From a checkpoint of a small mixture-of-experts model trained on Wikipedia: a softmax router.
Below are experts of layer 3 (counted from 0) of a mixture-of-experts language model. Rows are named router (the router's row for the expert), gate (a neuron's input weights, with its number), up (a neuron's input weights, with its number) and show model dimensions 192-255. Each number is 128 + 32 x the weight over its row's rms, rounded and kept within 0 to 255. Numbers have three digits each.
Before each expert's rows: "comes after" lists some tokens at least twice as common just before its tokens as in all text. This comes from a sample of Wikipedia text that the model never trained on. Tokens count by the router's weight.

# expert 14
comes after: " |\n", "\n", "20", ")\n", ".\n\n", ")"
router:141154129150085147105100126137088144138104109102087123105101163171072151178133123149082142126113105079175144131133109119113167143152073118168138113112161103119142120119173109126149154085155161
gate0:141128151114151112125119075132109132120107109122097156201145151111164112158150082101152166139173142087186159125111096115132156166229034164106105077121135157138123127175151091109107120090152135
up0:159116080138040134153065120144075124131137070179131101134086128140037156122132127108074102194068110144124103185084165190145096119162160143181142146131071070129144092169100161111152108110117140
gate1:101087143146127165143116069104168168163132106080081163159152135188122107166123059129112156108126088070130099109111141146128192150138129188119118083139101168108098128154152120162169181084123120
up1:157133075102134128134163118161124113126133132145138088097156133135181132036126125122122098135113100130158170136166108129136103122054191130152079113095150098095124112130144158137140163104100025
gate2:141103155126087149149115144138094133161106085135103131159146168140150137090153154135146179111104150180091136103134171148160099140102160127107136124152139088129155151094114152151132093171152129
up2:131154072145149127116176122167107081089140166142120069134169102174109119121085145161142076091125146122153170161158103123107155120098134140187168153142186071136095148126102188110124200218145110
gate3:133135188127127103059108112207082198112124168159115095190088115127156155099151109173165154103089142152125123137176090108143099125086163178121184077147139122115129135133130171098166125058109150
up3:079144098108144153113101177035110103223147087035140138046139105137157117133145214120124172119094164112128137086168192159066169125131099140184129073136151103110142119133110171112090139119096139
gate4:128103136173126115053138124147106144122124148100136182139113130120151150154141119122105132060153162120147084159103072107124123115135105139161133118135137108147182186111134103095115147118123086
up4:119130177069097150142114098098156045137070068106155130092080131149152138127102137094091101104195158145111128133132155083135159153106120098139194130081130113124108145121121104132113112157196164
gate5:128109101188110205152123126121154126161116135161137102113130092116099168190127112148139124121177094116070108089117172099137129110114121095148171149103214083125156052111137065170059194052151195
up5:144154125103088092145105091174118116169123140115149129092130186107147103137119122114119149213120167132199140119109112125109089169132141119169115143158169180147170181178140122187127087174112074
gate6:083138125079158145138170000134142078146116151106143159142066096134064124107153129131115127074156102121140102159108152133128126149197058168135171215130179163149108154103158124152125157088127188
up6:161101086180130114102043243122110116089093102145107055073174091115136128174102135170138133136114142159130147113152110150133113158092106088146042098101088156098158101145099144097120089165160082
gate7:107141203183141090127116146124133080135092103171132124159087083144188122123130141090105115108111130096174094175107108139123139159117081100128142171100112158126117138149117062194149146118121128
up7:080123100118061139144136189116086089091119089120146183111098096118089117106130171200118149162086173069092135153143158105093120165117127181042122169159143105129155152167126117077141102176126075
gate8:161173123074096091103110099119145177119143080156097109116163134159087094109133137123114165144112115150198138094127137082220130113204115129104060116117100102121137150124109106148150134055161164
up8:148110146149146199116150183166116076135130145080148133163153141138119124143111103107146173137168154125084184154158069145091105132079162157157163116082130151130099094163092052167118094138121144
gate9:084087105090101152155157126161157139180147140101087096171152130099141182129188131124104184134140175091141093130172083120117149127126120112093142103146178118065115155122158100082159172082132173
up9:124056000111164132120128140149150150138158147161143154172093152180172140141043137182122140149125145134096137091177193150186095094138134122103144151159161086102143105102106145147166174133208198
gate10:131125081141107096155151109094105174121122116096083082156118089172119110126097086127114136144133182121120092108134162114145098100126117109129117079148162121088119120093152078123066179135114089
up10:186168167151153112103164068132144094166134177157126156095163146096097149118130124079135090108133096134148143182086110170146100146142175139159158160175104150139078128111172115195086130135131136
gate11:153123128186134202113104129127155146124171208114161125142083120083167170133114139179173120077066085130160086128137120141130214167127190165160097124184106089103141110104173115156098108086189166
up11:074139077134113086158181079137100154050104069157154124197069122155139109122159122091091140113090119131160135160169188091165118093173037192129066184152119126132099144141128101098195151144137165
gate12:111120090113125123120137173144157107108088113086057141080070147133107125148093102137142119141115123122148142140105109121142140130134186147116136149173113087113119154085129065110144162077169192
up12:180126146098188135189110077176106160157091151167145096120117154178154126123098141131141136133130167175126081125099098212112131144145110085113111134126153144187081141134116170081076118150124120
gate13:226111111126098104152111140189146120142122217073143103166097152112136162149129121133127140130199076095126051117085123131136124172060110134098135132152070128161127117154098088102151112119190088
up13:150097092103139108141140143110113121115102201126125149081115130071106154135173178175134078117141111134126091137115112091102063173088120139136176165116016109123125076113138125126148096111155094
gate14:183179100161091153143177090177053151118119171124130138117092112120153159139193133151138136098191129121101141080142099125093161134125125130121078121156129126098151123160104090142148056176113197
up14:122059127104171137126113116163092106126117119090144147116174100143088082148160163140051098122092121089063129173158089156168144149074181132113156157163161130135116130063126149112131144104106087
gate15:095090136094111153099192110091145124157115177088168124160108106170126148106054107179129197119101110108135057160120159111077061081083083088092154163122174122164155138128123120100168156143200164
up15:139091103107127140126156108134134108128067163106183120109122115132116150142071125154152151056122114086150122096088131118049093073159075144116125092132131134175149152087085139061131152145144187
gate16:149131106131109130082155125144138084122154116131078169160175149221130106100178118142131201119159117152146099145115171103145159088140074121161149158162139111083122116088115105152079123093140173
up16:165158123165136107044171116151142122111106073156100132137109161080132094183110162087128124079143115061142167174088180100148103116136132122192120117111158149088136113157112130197145149160132103
gate17:062102089172178166144155126139116124162095159097120114117118188119165234107119157201148157125188139085070104086076165117121163120133090149078157111087161134113099154128146085162191133101137168
up17:065115085103125143135164109112107099168142134118141087158140203162166140094103198204139157107103146087095127139094144104169125106079099158084141108176143126139121168102188160149139187153186215
gate18:120138098082085133077173159173064164145104133106151103127126204154177055087154134101091176160129145103111114152156113150138134120127065119136118122093139097128119116108182040110184149150126169
up18:185155189065136131086119116171099142183136076146125120150115097140169182123116080159166147120107112084119081139172102115193188144176100129134090147147135164113120122094130029155127189159073123
gate19:148135103141099120139105130129086139140161154161134185202124134189118134186201117134062122194129133068119085084137121106166142052095186194137123148161148078138186075121118136157175129097119122
up19:097140159145126054131079101185068154120125124097112167135150082119088119077157109178119105063128187117167094100131127155165158167099095160077123125133151140147145116127147168107134182149083104
gate20:110097141124106126210167122155152170125113139065077165070140140163059095112149165103126133130132145152082165170115105154110099084047071164115122091089169147147148142126126115104132138103093185
up20:141137169161132169174150162164103143124104105117030148095107156155056120165068083096127087158095106145104243171094134148142128124095114130057095152113180122156136154113115095089162148108160147
gate21:055118176116084162062068154180103144167123150119115140138105085111142163160158112142108094088152124127162120100135178166105163105119100051102172102127102134147213121152082109111090129118139142
up21:132117132140092122189153105098125089103128055116129148124099125126149083169124098128091177161115109133129089130104161129133017082145172091101143133099143165113125125170120070135157151109159119
gate22:154156140139153131090189072077139146152153150146091086055179146154137154210116148077163084109137164104161148079112136168126090052199139127145161128183132141158125153172192170123177167100162112
up22:161176139196121110091114171143157164087184080177171142093127123116092160181153101083148096137113152055179135165121151133123103086128124115102098100176132103158125157172116145121152111134053127
gate23:145100127130166169078114096107122132187136181115130147173116119221136069099119159083150161114158123080140128091115155095092176114124167150109131087158108166083171100151121135141163099121092140
up23:168096083162109086122077163133146095071111169092137095132144173133128198134110116157073178128116165124121129102159110116144091118141079120146056129131153149110102133172086159152127172139110093
gate24:076076149110140076135106072168119167146084111103110108155138157168058124108078080088132073111116137150150113141106158121111129082142073119152107194173127114134164145128157084153140175104092162
up24:196130092117171168121141116145101151126103167143123101108114094110171151159154155121150121111170107095159121088134130078151074088081149150069115110119124115119108077152093134153084097119111135
gate25:095195087114144146157168082140160101195102155116132144059139147133083098126132084106103117153169110123144159111132189113083106140134083180133145124124199161158121113131127122118204154090109115
up25:106108068108157130171178101148161114141089142093088102102132174129089145141211160139117081151181090156095129145138161060075128100107115146136177095151173158193119110119157130100143161152088120
gate26:133126123166121121110151106076113060107108105178120142102130116125153155114098090110099176076167152174118085128151153103125160188145117104140117138099115100075160160161131148082139113071159127
up26:144134128108121120134164117134179073155114134131131089082100098117113133170134098125141137089162157144097082185129116179105144188077096102131054102115136144150147077144058124072158125148103132
gate27:131146109134133099106158131129103082189154144089100165138081081151116094131143135159127131106098097127214081060145140080105191094060094111156165186140115081120116153143151137072169119144199133
up27:168106123175088153066171190119060140114109128138087132215060124125171117113122070064127132199108154156152114116152087158157132157166108170099148151175197120135147141115207105123125139123103133
gate28:181128174183194170135129108122121143112111173091095183122114151088120234132123130114123105120185129119148087101141097135084155084084077154174124177181164172159142119133132124130140115096127124
up28:129146115119171141145082070164174122148081187114101132113123104098089149182150114149101183108171107078144088085132139137089185072075098109169106194102088172121082174150139110166079156089114095
gate29:140104164132131159165097121212112164067111150102130160104136105105153148119139124093086058119130168107134128135137137085099160134118156083068112085133076102148124112122150081127117184077150113
up29:155125131117101126183104093149087104138159112034088167106157144158158119089110113120157128149134121103098133115101142173139078147061077134113160110148140067146143136112124090130101127150130146
gate30:151107105092167111153144150143202169176118130129120094209119112123126108185100121167102127147123169076211115147148133112140143120143094118132147156068185130122157098095092118109132085121205133
up30:189125119105155102109109169147216122143118144083167108127142135152143117136157117149154190127100106122145134118140110116089148089130138146037158163048137128139168117104083104126141140115170160
gate31:130114101131126164083135134220200112157136162123090160159167096173093158154145133182136131126091071114132121156086108117130183121125080105102106174192152110133153097123177107157120116112104166
up31:143097156164096101140144136139152135108188072144105181150139173135165107154179127141108168190138130166139142178109127194113119115131225162051156127203107090152117161101168189091120121093124165
gate32:090105155153108094104113093197096065144091166110125157149149144136120074078146168080154141109107082081143106108145147167132143116095130114136125052108130173128152180111187100137170202119109124
up32:088132103151187194084096108082094127143127132142121105080125076174126115140121193137107139113141143131139133128131110125133135107110069207175115088159159133172104125140117185135144137145125164

# expert 11
comes after: "-", " the", ":", "|", " C", " D"
router:108146116139119143063119097119097152111119133098139105166142142138123136136161131121099114172107111112151146118108095121064121149170129133138137097099167088159142116162119134144226181135117157
gate0:089083143114136156154145132162124121206128132110113030130168101085126096157117095122135164169167150139159130075133117121147104128129122083100138114137196120091112107093118135102126142148178161
up0:129145144133145073096102106165112142091129126151097130095129128125084117138115179151139193110149089144075176152125139111101098117100101075115130106152175155118134089079159140076147083117117122
gate1:087120126118117144122114116129096125145139093093113107174198091152118124074120133145059118153113242131207070140107131071086096144131156157166102092127145124091111090151128168162133122097154095
up1:099154200061145106146174152128060154176154149169122116113143111169083123138101121149155126174141096097129116146157148141084100090119138154110151133107194068099072111110157202111105114099125073
gate2:165153126155140153103198078135155149137157166102200160095143160174093088062101112142091113125111198113124175142105139075128140107142139161111145068073131177165132091112159108143096168144111052
up2:096185090122150171074075096066179151146086161127111143147098131196166173147147129112098117119161153159121141116122125154127137178163155138106133132183144089122097220144127120135077073125120130
gate3:048144113127115173143172127130164139124156149140145062177116154125156166163075181134122125156155156121152139104108127069036129079150118147079096119172151100063117114108124101140206117157082133
up3:181189110128101099132144126143197129133076122134126143133104101171132155178138157167160149089127087116218157095132101166108134155115131124151150135126111128165162080096151146128058068124093146
gate4:122108148137075178151121162155089113123100110107123128155092069120106160115106150114121213140138082140196127086127139085156125099117076165133155102155184119132109157174095174136202152120177162
up4:119109120133095130155145113124096087133145124122083079143129101159162168123145129109159162160151139114119110087172146110106136170141153052166111107116122145145136122202154104146208100149160184
gate5:115170095078111138113164129123183192121153124130159113102117141106125082166107109168105127125090162108130154182100111149167078181133089139131136069139117075119129141129140132094140161155125140
up5:129172103074124152156097117141140122159128095155112061110084085093117094118077097128140113115101144117165165124124104174100146153156057155151108123162103086084122174121111145117177144145201064
gate6:107121128127125106099115140118163147102075127120128150104095158088125140132138168083112106130132190160121093160108132083064090089149150130118137068127140164172151149130167123112215121113151214
up6:142087127083129120203137139119115121147083147144156145171107190162123171188126132073152073164126096118147123081131158092156096113103130143141111155081057174094122102125152125163181088141200173
gate7:121138113152107097120119114144096206157148064074102091097109087138182070108121121068134127184080149195150146157092104133131139106155135095156076180107142141132130134191120104148129143112081093
up7:097145076164119204138162123144104136156192233161176164170130105135125143113145136142140153133089100094093138047076188145171143119104131081124134085118171150116182148136169195113146116088162155
gate8:161140151113126137098119121117148150124183111074139095126139126128166109134152089170160154127123190120158168162140119066063206159109122173187079076139084110110166104143101105147147168118137088
up8:141137131083115074168113144123106099072181165140120156136167138159071154127069095136124138159165091131093113119090174100140116096158123112125149125133137099138177118123122055185103121098104175
gate9:097158204126113130162151107110103051104120141157130104128129150122094142121154097143115112142129118120122144168154120131094121099115165063127131092154149097165181161143149107056183075096138191
up9:096140072192110096145170171204114146112116128142122147160161156131160155100168164181152128116125070100097138154119056134170136110177017134121117110135119118124145159140107115181172065129094158
gate10:095099072110114121162183057177159162108099114136113140152129109128142132086131119092138140172115152118152130089132116127133101141138151120169084112158153151144116127162098098094153093141135152
up10:135136123111099111107154145035136152164152136134123179143098125125082077117160142136194113089136022175109144167136117125111149145134107176129095141176112144166071062148156086160123090113105148
gate11:139132140124134123143086145157144172156136144178116097074157113104097136129108180095087140089084147113106084200106102136103127135148142097122139140114124066147189170113106127072119144120132139
up11:144124090126136151115142164165152163129060100132097112183088126108136073116128135129127153138098120085150119135132109101089141182149120094148117169177119184188172162112087079066136134145103153
gate12:107137121120127169165139107186138161142100132119132133148111123144122105140161155106100119179160079161123127123156084118094150103166144125131104070126159074194127154183167155149157086094118128
up12:102117094065147125122178159096165125145140141120137190190157046071076145142115127138167164137162185200156136175132135141094148154092065151135115090145152089093090145152089125201176121148129061
gate13:143103159029134129098200109134130093134091118107169107147109158156177137201132114129155104091104106110139138096108078103174194064094095137123121149134160100130153088141138156108100171131130093
up13:163164182125095147131088053067091114067121083142108113148093149110083155121057085115146166108122111076131111147143075186147104141129124138133182139137091143135157164091147148129138086104096119
gate14:131121112087143095167141104135138140118172172140190140109178109187120128083130148118098150168143102120144138144102133102154123133150130114141168170133148089073152163181135160160107125072137054
up14:196126089112130110189109169119127115173133173090206088174109158160121129142144068117124097121183123157144128174114091088100139115148133130119094146141086112152133104031204153097219123168145114
gate15:119160100159075067152104089181062161191170121081164112135150076173136146121130124157122146218154158099146184152131141070138081124098138086116137166174088169096130166059106147122158176120152166
up15:052143153104149116068112071132167067153160132127196123213145065121129115095186204062134113165146099142112104123168139130134165067142144111106148126112122184060110102131128150138145128107149138
gate16:162155186097127183128150154111110079134103124137124086110134142156154148103157159079109144112204132184124135124131160111067160139141061133141089140100131146087099136167126132174135120130181105
up16:121109095087134171136170091204099076146149108114091119148117166090076083149116120155155116103099124162114182074119108073107150082177155102151169157146085131122114146137071114093110177186148112
gate17:112116084130160143112179134112051145085173151144126093123104119159127114145193125109046152224110163076150171096080108112072178056106167102170174092127130147100132161112115138146101170139159119
up17:155178118117064121161101147118127124205078146090121152137160164130136184121118156103189145045161131195077101084175106112155146213152126104137097124122142146164128117133117101160155134102089117
gate18:131134129155150140125132118121117137158104154133141096140097135063084106141192133138138066138079104080196202105086125125131095133105118188146134098182156129122132091130067161105184133120156110
up18:117133129093161126176188119108120126092128074070124086135094154098132134098112105124138180127104102133144135165118047111093126103163187126153165132163047147157119118157165111102129165120138168
gate19:125154153122073086150170140153104098148082120111167103150124059154144146146130150144188083177122097189089141116165133130106124204137105134164078051138188124165161102187104098116128168130147054
up19:138138076114136168132142159135089115096083153114147111102152154169149191184141163133189118164153181091170102114158112118126110150117163144128158135106089118153174158080079152148101149131142066
gate20:147168124155141095130088137088142157143153120147113107117128111168152100135061157104114110181127141186145139123151093057133099126114190117116137079145151078176158192116130158141096167145119148
up20:149109122142119211140097148126088129089077153134052186104159141073105104041124152185101132116064098090118145107083102162123137129151076060110122102127160101071074116107131110177110125114067083
gate21:143134094102090169124102119106117069157109177116114080092156120141136078154117106098066141169126140143136132132127116151137082155139106126133086084148101122084150117152138139137110163178188167
up21:118130138115155157150217134118061096073080078121067107163124158095131133062083085214143138157165135116141135140162135131119147141132110123126113112104090184186136074040120136195117133118145128
gate22:147112114123148112169117109174131106113111084113127143111143070081127099110108113155161104099111153091154149135125148106170064160148138137183073139095116102167129100169092106135152111116093116
up22:076135118162095121154089128158167103197121171110134110177060121159108140102170078146146095163107130142114109095121162082154154150126076126143130108142055174093124175212188100180140114135113154
gate23:104063178089124173132154184094091202192090145133096149165141117147064108102118119121105160143118141143144109076071113101048186095131106089099095150149150189094106139130149120120113159141188147
up23:106140099117146138129134166180185100114113138098197073158162143158122077090138061099143184114136159170163191105135104185136151114127144159111073066185119141207121060157118121079069086118116156
gate24:097101125075095129128046118118132104133057109150134132148123100137159150150109146151081138131184114119158136155124098169125105090147166211088155108062151150121096124188053087098102110164137106
up24:129133086135169163081073131142163135141117121157102134117113106084101151100125068103110125124115140164123107083153147116074132109122141107150133106146078138146134142148144154147164209104107108
gate25:094164113126148117155125093167140159130142136103138096108157122142117108128147155128103140112146129113123127136100090127098148134169130086122141108116119106108100139099095129164134114124109144
up25:111143085129147117137129128142131152100154139103074078113120123151097125126150143113111117111131125148108154162109121137090173138124145147179102097099135119121114175116155157159100167095143120
gate26:138116075100117110135110093136158137159140156156095062099087129140136164120128162112091100166090169084107146145110134084110152176172107124119053128151113137147158144071108162141095206133137084
up26:121138113191191184131173100176077119108106138129138144142179093104129142139139149138090155143135122182096171181126150087132118145152116124131136129099143142078132127117159155126113131135111115
gate27:156097138107146130087153086126125115165101194093137115155109147147067090178146083115123092141126112127145189126074103118178050112154151144121121085130094092157139119106122124161140130080091061
up27:107184097112087130148147135102124149105144135178118129107144099084148111113194181150137121107114132121050107154149188105103117144131127150128161141108163149115100141160128149140107135165167164
gate28:165156143111102106142114085141131157171203114124155078114131158134090128109205115175146136108137172163168114108103129186173138112160076135094155080113068079133183111145134162112137113173097142
up28:089136154141141040159179128150149129154188086135107162104110136159121170174105109172119099127068100130140109154131189161148129133129142165132116149141115087157044099174106120073151173121119120
gate29:132098166096128161193133066075187186136100172114136087106162081174138076107121149097177163144146127135164132095102147175148077125136153138109126125126175132096158138166118118136099087155133121
up29:110126086102110130172143143155084161127177097140096098095124157119141132149114112129133120180083133100132122173156135176117123114067112091131074103130052100190133102130082096145122174117190188
gate30:107183151081158202082183150145114068109158160072122157097123148171106109092138183103103109153174109161142111098109102130131159083124054150123133142078092149089129212138167143182075125150169153
up30:121123096065103111140073182117175138173099129146157128159130150096115146144069152062143141140088163120199139103125115136122142124070138164171187129132154147119175135099119162082139127180178172
gate31:184124084120096163115087160145103196138127158113142145119106127099118094130124187073177098170109135105117099099124096148188181143160134165149132077108149078159140119151177096139142157170145105
up31:218156129124117156127077116105144139144131178144100090131090138081101159133100173095147107181122173119101138121081092140195160148156150198166101073213118091158118148160143108157104170134149095
gate32:187132149074095085163157157078126130106061150054086109139127158095075079131077121111084085162101123128113118118100158115113131136142150120139172108129096172128078119126177089071153146139110101
up32:103083127190145136132178138083162126174113105075177162089144133142133144110144077071148142084127168134127036178156091140138120105113111122151142130136201132117122219121135142107160142106116124

# expert 4
comes after: " ", " |", "0", "1", "2", "3"
router:119136109123067172114164118116133127121130063102103131147128202155149170156133124134099113174067111143127178164086127127100119135102105101173155114137139093160152122096187101146122150105177136
gate0:122095144101109086118084159131136147120178124134178103083141147133122131229080165127143066159086137141124158136159146093159171116128117155099152133106125101146198078147090089170156119081178158
up0:100140129112133111119136162094110201120150192096158194169123093155166123136109169106142123095113119084094105132087108179154126147070156088144145129140102122100126152141097112174133081105120121
gate1:132096130118128111109112118107145078119136098138140136158076089159096147122120154141140156079166152115080140161097078055157093115094133140111147158165099140156094125086125111117121112157132096
up1:161145169142151093159173123152168089131071088154085104127143169174198130213143156119116229120095108136156134150138171147199108115122149145076116090191122170140134174158136126130125106131107097
gate2:109177152107143160121157140194108127165091100178171102149079136035130124164146104087049148135137111157100142186098075135093109093119147166121120115187108130134109143141126101173153084052142162
up2:076186144147108110147180153163123154123066192142152106170116129120133116142175155119100140111187101195110159189096098104118124103135105156151067124139133180127133139125150084198160069039119179
gate3:123116127116105165170183149116190147121143098126126124199112161099200149154126144134120146145095158117132100136180122127159114121138164152163114132186148127132154154085119118137127071104240111
up3:172080140161130113102098135148111125084078103143132128150117147135161095102151096132136130121143182165087155146111169130142047158150073124152142149125157131146127105064143115105116140115069070
gate4:108120114155142125067147109110125099135120049129084122106091169088073183100166117117166139213093178145064104147104120114132085087125117146145100116152125127111142127122149127116137048123108143
up4:095175099125119160151134084101157095124095131116077118065165144189165120154099139126152118162104124135096132138147120163077121112131103090117158123109102139159132145124121186112167145069137150
gate5:190173076133114112137143106097110132098176128096110103093155133144179103084114122118199106156036152112166150135134144141084103143113077097145160149150130114096133117078066149120103158107091130
up5:118126133054103127189170142113157146162130173153149118151166154174099125196112146146117084150141085171109178106111121125137098065041128170107127132160103151081101111172127130126125108107174020
gate6:120150112157094124100124090149143107125136062112118066140121165106099137147094134105127134095119144091118133086114122090138091109149185154146125088163112114142159098129108100157073125157192169
up6:153113153075158154149140150114104149196051165141151159076137183154156134154078170134116142121085083107137115155064105150115088100114126085119097199086157141139104149163116176135172090140174112
gate7:096069160149096154103152155116116054109123105071138092129122161141186146168109134084109141127102121160078128148148082124116136072089126115176152096160152142156122123111160072173090152036098150
up7:161155110072128140144118105129160100156162103151091178119127091155128116108137135133093124083064145146139165160165194135134140120077123146146102134094091117139120140149139144165195092167134160
gate8:183193126115078131168170140159103119127098079152077136175114157152160152141203129100130111116097123163115137135131125101154172143132104150176132111131124112087169194113180088151124102103149149
up8:170110125165119088147057103136120185070135120099159120135154094155137115092070124110126131061094123119147195145108178150158109164132112192135124101121114117224095120076037134103129157133093208
gate9:099050143122099137123119108103090155152168131139147146198164160172163092137085099137104105118131087063154122177153165128097116200134151124116113115136108124155037099130114137137117153129154149
up9:138068136160124082094075134080134134103138138118200136135229128117142100130087119176058157065197115106063168113182123134136097151160113086109145122145159135167088163091056150083090161116092140
gate10:122147089109078136141118151095101136161140154104105157134119203150152195054124104108144109106118151125186100154129144113142173154134133160120153094183133110158099082119128113059100091170126106
up10:108142131095129076091071131179102126143119150106104123112111133119147068124091111159143107123082162122173157103069147093080124056095093057174105120114125114140050143128058180076207158121159110
gate11:106153138090084164107127089180103182157130145120110119114104170151120167123152169115157205146181093183186143117094125111128099130116100167127058071164083075120158110135097090162136130150149088
up11:045105125111146169131223131157153145144124180120123164105097152088121148158196148172112156132197163143138054159102122123108132115067125105101158075127136181099103170144158125129084164109108107
gate12:185138123109115069134125101138124134106182130158166087096112128130149127084157048145130155117101092189129153123158120162118172091157119164157084129096118074123093130119161118072144097095129126
up12:098142076159126118134112113086141198115114149149086077120164162128129126146068187130111080142092135136154099144110099157167158133128147204069162111151153169104164121128099113053182142129114133
gate13:150135122103096150088135135148166084155139111090123083100123129079076122129110089142089111137068130190141174147035128177154116102120175167112135124137118133101165136117150107113130130092108114
up13:121146143122150152179063128075088157129089100105136146192168148172135178157109137140155160123156148122138138081159124161142142147083145157075123105106141156142132076145138163133107125191083087
gate14:165131149131103150096125086147142105179203123107121109134150182079111123175167107119168138161109135124097169150121110142121119092086147128141177119165132159186138137055129151068137108104170147
up14:149086108089115179109152093125165129162100119091159142089124141126127114145141137119123159173095139149141105085179121133153171087154076148156150139116114082106095171091106106156140151150110158
gate15:141121153112092150114161071101159166163078112091132149130123150081077108106107113058027119190109137150087119187084126118131152080128156141112110066131120163112165150083148110156104127118090090
up15:122207162170122136176096033111141137189166173052153128189132131100090130090158151112123102189158078135116165106083152141154105106121157199089094101141094140126119134166117123184115079120116150
gate16:138152134179098130189149097131133100172099192038133086128150164116110102154161161148162117097080181109116111161105112138115153118137140074108130087131155166123183122057121112156127121126171149
up16:122069134136083171156127164091132117162099106095146162129139204126156101145181119102133111073124121199049121206124106129134150088122112140115131110129162151114188176066156064110119123082165227
gate17:161116143153134145204080171106106098072084111118153107155090169120152199130148158154103093153090142163139179170100113144117093214109153106075195122164141115074084115115171138186120141131246145
up17:068146156144133137119208063139162137146138161105087098119106124089106101107086151165106132141116122055168058110150129120158114153149116102153134096082135174115139118177109123101127193160112115
gate18:130198111128072121070127187070122116145220077171130094130094143197138136095102125099092163099102170193142165193129129105145124121118176127150136079170097082127176171111096111096185114122164143
up18:128189141130121086155099089117117127094133177158118161121222109132126219081125126100120133117143094111100146078148142132140143106103132121116150066117180156142170101112153153129208145123164188
gate19:125119152105114107162148131179144092173091126100139138190070169091207140161114116120061084112107091200139167090084155103082138135136075152080145192154138167096138223118127096158120150115166126
up19:084135149163116097114109116149110126137127157089105060152098103081172130109147148073109132160131184108101132174112180153093165125113107082151092075159147153087145091101159090116148140147107112
gate20:124055180081095143116127084135132131144069104120098175174088150144103121147126089081107175152088186150125151130104063104097127087128087146115123125162161125058143183106161126158132117171143132
up20:182181141146126124109132087153097141130109140090109132157097146071167129129153128107098103156108176145059119060145136127120131129140134087119061123111069098095138141125146121142145108097102118
gate21:140123121127140172104173129206116127165104070138109087153066196129163130155140135106181129109145158194122123111152127131086135124137055156125146175110093147116184140143137067112128098085182168
up21:132148091110082139099133130081128110103125170163112208143109073124032146098113110111059136149124084087192122137125152147114186153146213153110117129076124130112085156144135157073127125155042127
gate22:107149162163126122081121094097053110099055181159109086146090116094167085110173141099112184159137123100175134152103137097140140139085124156132054134173137090127067189141122146178071105162174117
up22:131135124173109149117123100078106138151113190186129155124140147135220074106115130128120180138158071128122141135115111170172069123108117121111078163196107137157067108062103110113151135119128089
gate23:143153149096089109130094167127085146118131102066141175090112125175151114093160155124162095108106122133141187143104105101181121091140105185122152105083113098113122100130117136090154119105081117
up23:182141183065146136147106147095171122150134166142130077130052111126131151178104119087133136159091125125159098132162116129188130148072123159102101100118165150147100107180130187191094165129085116
gate24:189096110064118129073155101123113153183129165100168149094151120102092151146168057065112189164114123170091085046143154102121073144096131200143124090159169156144140186153128162112126144126141055
up24:067069115093123104089160159166082162120135109144130177193070098211157176161124174154115157176148092017068157155104118138176177138102092132144153114133098081178159131126131134153111090142123073
gate25:124173144130146119124185145087131181071143111149145056083086162106146114193118133153111137127100152098138155097111147124136109115124081099100166159147119107122114096066084062111115052150151203
up25:091125160096151091128151108120119174115158168122088137104102128123115142107131119053159144106133114138142123109146102133172149171099130050117139164147144111061151115148039161101113109104148129
gate26:140143176116124158146181168114124125114137119124090150139139111122163107146162142068096166166141149160118118142136115087158090151094100111188077168165156088143132141072121090090139104081180113
up26:110140102146125092088105092095100119090159111113163170105121129140079097123110147136199098080154122112191117203086101157123159082153128107114181089097133127158116173178147137077057181144137155
gate27:113067116137083128151093134101147117131099071109124195150139166145098110133106094092134107124119173111129127100149172152136103136119133092179178096130152098111122094134164127095115131125158117
up27:102207121135074156124194110148201131108102124135151080129140125128134120115137075145111088136135135089177127120139182093125089114086105047113223132124105148138111133101174145128131209116111057
gate28:114159099162088174124138126086090085150106060100077115145151081097126130126124132114083123171119163173108147140133162137160128144127182129151176151140091136123138210091197157103122155111176187
up28:096155169140116150104123114131125184143176148143165100096140072131119149133088191162140109135079055137165131100148126118126154090133121151123143141125126071109115117189118164114156127187104118
gate29:118146123082115157113171090124085113073077043153111147065087131100146113122121090116104141153137101126149174133151165148115135119185146137100099178159090159106121100134122090148139067121186103
up29:152159147089089070090133121175179111115112099181182130152143149196171170149136206099161110113153169148062142175163165083131066184128121203110119133108113114182131158144128190134194158133170126
gate30:109159163081095134128121178095067102115150122121109120166106113096118130093198069105175120129107105191158082041136099140129095159143093201105118133182136117110171093118149087170116083076128102
up30:162069113153097150153134093079116146108081110107064171125146173180088124129114129109144132105101148126176070109115167193132127192128105153100178092076160116132226182115142129104159138101144113
gate31:145091125141146092193080174159144181122127070113105148183142174115163204065059121129072120161129177137198102161138144139078196099092118101121080120135120103139121126144125122133118174159114123
up31:155136119064070110124220128126127118066113043136134175152113150101153143113099126090120112130112141131096182093105142149089137165153183146137186158131183063183128146134180155140085148127125099
gate32:181202138103097120129131103115171068186145085119117114182093197134126114134087075125112126166139137126102129224133175142132130087128099116160171097133117121121180122146089065128137101102132125
up32:123058116157072141135165089141113176142088230089160138160163097168135156094099092086176139070104116164083092067161119113120084121169114171123119152148101111084104144135131115072162087137145189